Below are experts of layer 3 (counted from 0) of a mixture-of-experts language model. Rows are named router (the router's row for the expert), gate (a neuron's input weights, with its number), up (a neuron's input weights, with its number), down (a neuron's output weights, with its number) and show model dimensions 0-127. Each number is 50 + 10 x the weight over its row's rms, rounded and kept within 0 to 99.
Before each expert's rows: a language model's description of what the expert responds to. This comes from a sample of Wikipedia text that the model never trained on.

# expert 19
What it handles: Surname middle pieces. Pieces inside personal surnames after an initial capital, often Germanic or Nordic, as in Hubbard, Eckersberg, Rothschild, Bieler, Milne.
router:49 55 51 51 45 45 37 40 60 60 30 40 40 52 51 40 30 50 49 70 54 50 52 46 39 65 60 61 54 53 53 71 38 51 56 45 68 65 47 47 47 47 32 41 62 44 46 34 66 44 46 43 55 36 52 37 62 46 26 64 68 62 37 60 53 57 70 56 42 48 41 43 38 33 68 58 69 58 48 38 32 56 54 47 67 58 54 48 52 55 49 56 51 44 48 41 56 46 58 64 70 68 65 49 47 48 71 64 40 50 64 58 45 43 46 50 35 37 65 44 59 44 65 56 65 35 49 63
gate3:59 52 54 44 32 54 44 35 39 41 48 60 44 38 58 48 35 50 58 43 62 58 62 46 39 50 43 50 49 45 51 46 46 42 62 42 57 40 59 61 58 51 35 33 30 41 44 59 43 39 45 50 61 63 64 64 61 47 65 57 50 44 61 57 35 53 53 51 62 33 46 58 46 50 77 55 36 65 73 40 38 65 57 43 54 51 63 60 30 55 38 51 60 53 34 38 48 60 64 51 39 68 53 43 53 60 63 58 50 39 50 45 41 60 56 35 42 70 56 34 58 52 38 46 39 52 38 44
up3:49 65 66 57 51 50 58 50 60 55 34 38 51 45 59 52 50 46 52 36 56 55 59 41 50 47 59 66 73 58 67 48 63 56 65 58 47 71 65 65 52 51 66 53 45 51 33 56 45 41 55 41 39 52 48 78 41 53 55 60 64 45 54 40 62 40 35 56 51 56 72 43 31 52 53 55 57 53 29 63 50 41 46 46 70 55 50 68 57 50 54 53 48 11 64 56 37 42 48 54 61 49 46 43 52 38 47 50 50 57 33 37 59 40 35 53 46 47 50 63 54 50 59 53 36 56 38 65
down3:31 55 49 55 33 73 54 53 50 49 38 39 66 17 27 58 41 48 60 49 45 55 41 56 43 54 44 59 71 62 52 51 59 52 41 63 72 54 49 59 64 43 50 51 60 45 52 49 62 54 45 47 49 48 53 35 68 41 65 54 65 35 52 47 42 61 58 63 55 55 47 39 53 61 64 59 41 50 57 45 52 58 33 54 43 40 57 44 64 57 35 52 49 48 57 57 68 36 38 34 67 56 62 47 40 44 51 46 63 44 42 41 30 58 59 62 45 51 56 52 36 40 52 50 37 40 54 62

# expert 13
What it handles: Name-start adjectives. Capitalized adjectives and word pieces opening proper names of schools, places and bands, such as High, Gold, Air, New, Lowell.
router:45 60 30 43 55 45 58 41 50 42 49 37 40 48 46 44 32 41 37 45 43 50 28 46 58 48 59 46 45 56 51 57 38 61 75 60 42 76 55 59 36 56 51 55 66 46 51 51 45 58 35 52 45 57 43 59 59 50 50 67 58 55 49 42 50 52 43 56 34 60 32 58 31 34 64 51 59 60 51 41 45 34 53 54 52 48 50 56 67 28 52 42 42 49 45 50 63 51 61 56 64 44 58 52 40 45 52 50 44 52 59 39 38 62 40 40 49 42 43 73 54 63 55 57 46 45 56 46
gate0:33 60 57 63 40 37 57 73 52 55 39 47 40 57 62 50 44 44 42 53 63 40 58 64 54 43 64 61 39 54 71 38 47 52 47 35 41 41 55 47 47 55 54 62 62 49 67 56 42 50 39 43 43 49 47 47 43 67 54 37 61 64 47 48 57 62 48 44 40 49 53 67 39 60 43 50 41 53 49 25 81 41 64 61 47 47 60 46 50 41 51 44 35 61 55 50 68 39 34 50 51 65 48 51 31 39 51 58 48 55 48 47 48 52 41 61 46 49 41 64 55 65 62 53 66 58 41 23
up0:47 52 57 45 53 45 57 50 55 83 41 52 59 51 52 43 67 33 32 60 60 66 58 41 50 66 46 61 51 59 51 53 47 42 41 47 49 41 52 55 36 41 48 48 33 41 59 48 41 58 62 49 53 41 69 45 44 48 57 48 57 62 67 56 56 51 30 60 54 46 51 49 68 42 33 44 56 63 46 48 49 38 44 55 57 55 40 55 54 57 52 60 64 57 31 40 52 54 47 58 23 47 36 58 80 64 56 49 41 55 58 53 45 52 45 66 61 68 61 68 52 51 50 43 52 49 39 47
down0:55 37 61 34 55 51 54 35 56 46 60 43 56 65 47 49 33 32 52 49 45 55 70 41 61 44 40 43 37 45 42 40 50 41 42 34 39 43 46 57 52 36 45 42 73 53 44 56 47 42 41 39 54 67 58 44 37 52 41 39 38 41 54 45 48 38 60 56 73 62 57 63 51 42 38 72 56 47 55 35 40 62 54 39 60 43 51 52 41 36 55 47 49 53 46 61 61 46 42 54 46 40 49 28 52 56 41 57 49 65 51 45 48 51 39 51 51 57 50 54 45 70 48 40 43 51 53 53

# expert 47
What it handles: Words in titles. Capitalized words inside titles of songs, albums, films and games, e.g. Love, Day, You, Heart, The Walking Dead.
router:64 45 35 58 46 51 41 57 49 48 70 35 50 46 50 66 45 36 50 58 42 53 38 38 68 44 34 54 68 47 61 58 47 51 45 47 65 49 59 57 51 37 40 41 56 47 43 54 52 37 40 55 65 59 50 32 53 43 62 62 38 46 38 59 42 71 40 70 38 44 39 49 64 63 70 62 59 35 53 46 51 52 54 39 43 52 57 50 58 34 41 52 49 51 45 63 47 40 61 76 62 44 63 40 50 59 57 60 37 55 41 64 50 37 46 54 43 50 57 39 36 47 45 55 60 59 35 56
gate0:65 47 55 56 66 54 67 39 35 61 65 52 49 39 63 62 68 43 49 61 69 58 26 51 62 49 48 48 45 49 70 41 61 43 37 42 55 47 52 37 56 50 66 45 56 43 61 74 34 55 48 71 52 50 59 50 61 46 69 54 55 50 48 41 50 73 54 52 53 43 43 56 52 47 46 72 47 52 52 38 57 60 64 57 52 58 62 32 52 52 51 45 58 61 57 43 74 65 25 52 43 40 47 42 42 40 61 49 51 48 45 37 40 37 50 30 34 48 46 41 47 61 60 56 61 43 54 55
up0:60 47 38 60 53 61 55 52 56 49 53 64 91 47 37 57 57 48 51 53 58 49 53 74 58 44 37 41 41 53 46 39 62 59 42 39 39 49 51 55 41 36 36 42 41 54 55 35 56 46 62 52 52 51 23 55 44 46 46 55 56 26 43 58 36 69 49 48 52 44 61 39 47 51 60 45 61 45 48 65 51 47 53 62 58 67 43 48 65 47 46 49 44 54 53 55 66 52 35 53 49 44 52 54 47 64 48 41 37 58 46 51 48 36 51 62 50 52 41 61 66 49 48 59 52 56 45 49
down0:43 44 58 51 28 57 53 35 68 31 43 53 64 79 55 32 52 59 50 47 54 49 45 42 44 50 36 61 37 60 46 37 40 54 41 62 55 68 42 33 48 61 58 60 49 45 44 40 53 69 45 62 59 41 60 54 49 62 42 30 53 47 57 55 45 51 61 38 54 47 60 57 53 47 56 58 36 40 63 56 58 44 34 53 51 49 58 35 48 64 59 46 43 64 39 55 55 61 56 30 33 70 55 58 44 51 50 40 68 49 48 47 52 65 58 57 50 49 45 37 76 43 51 46 62 54 61 50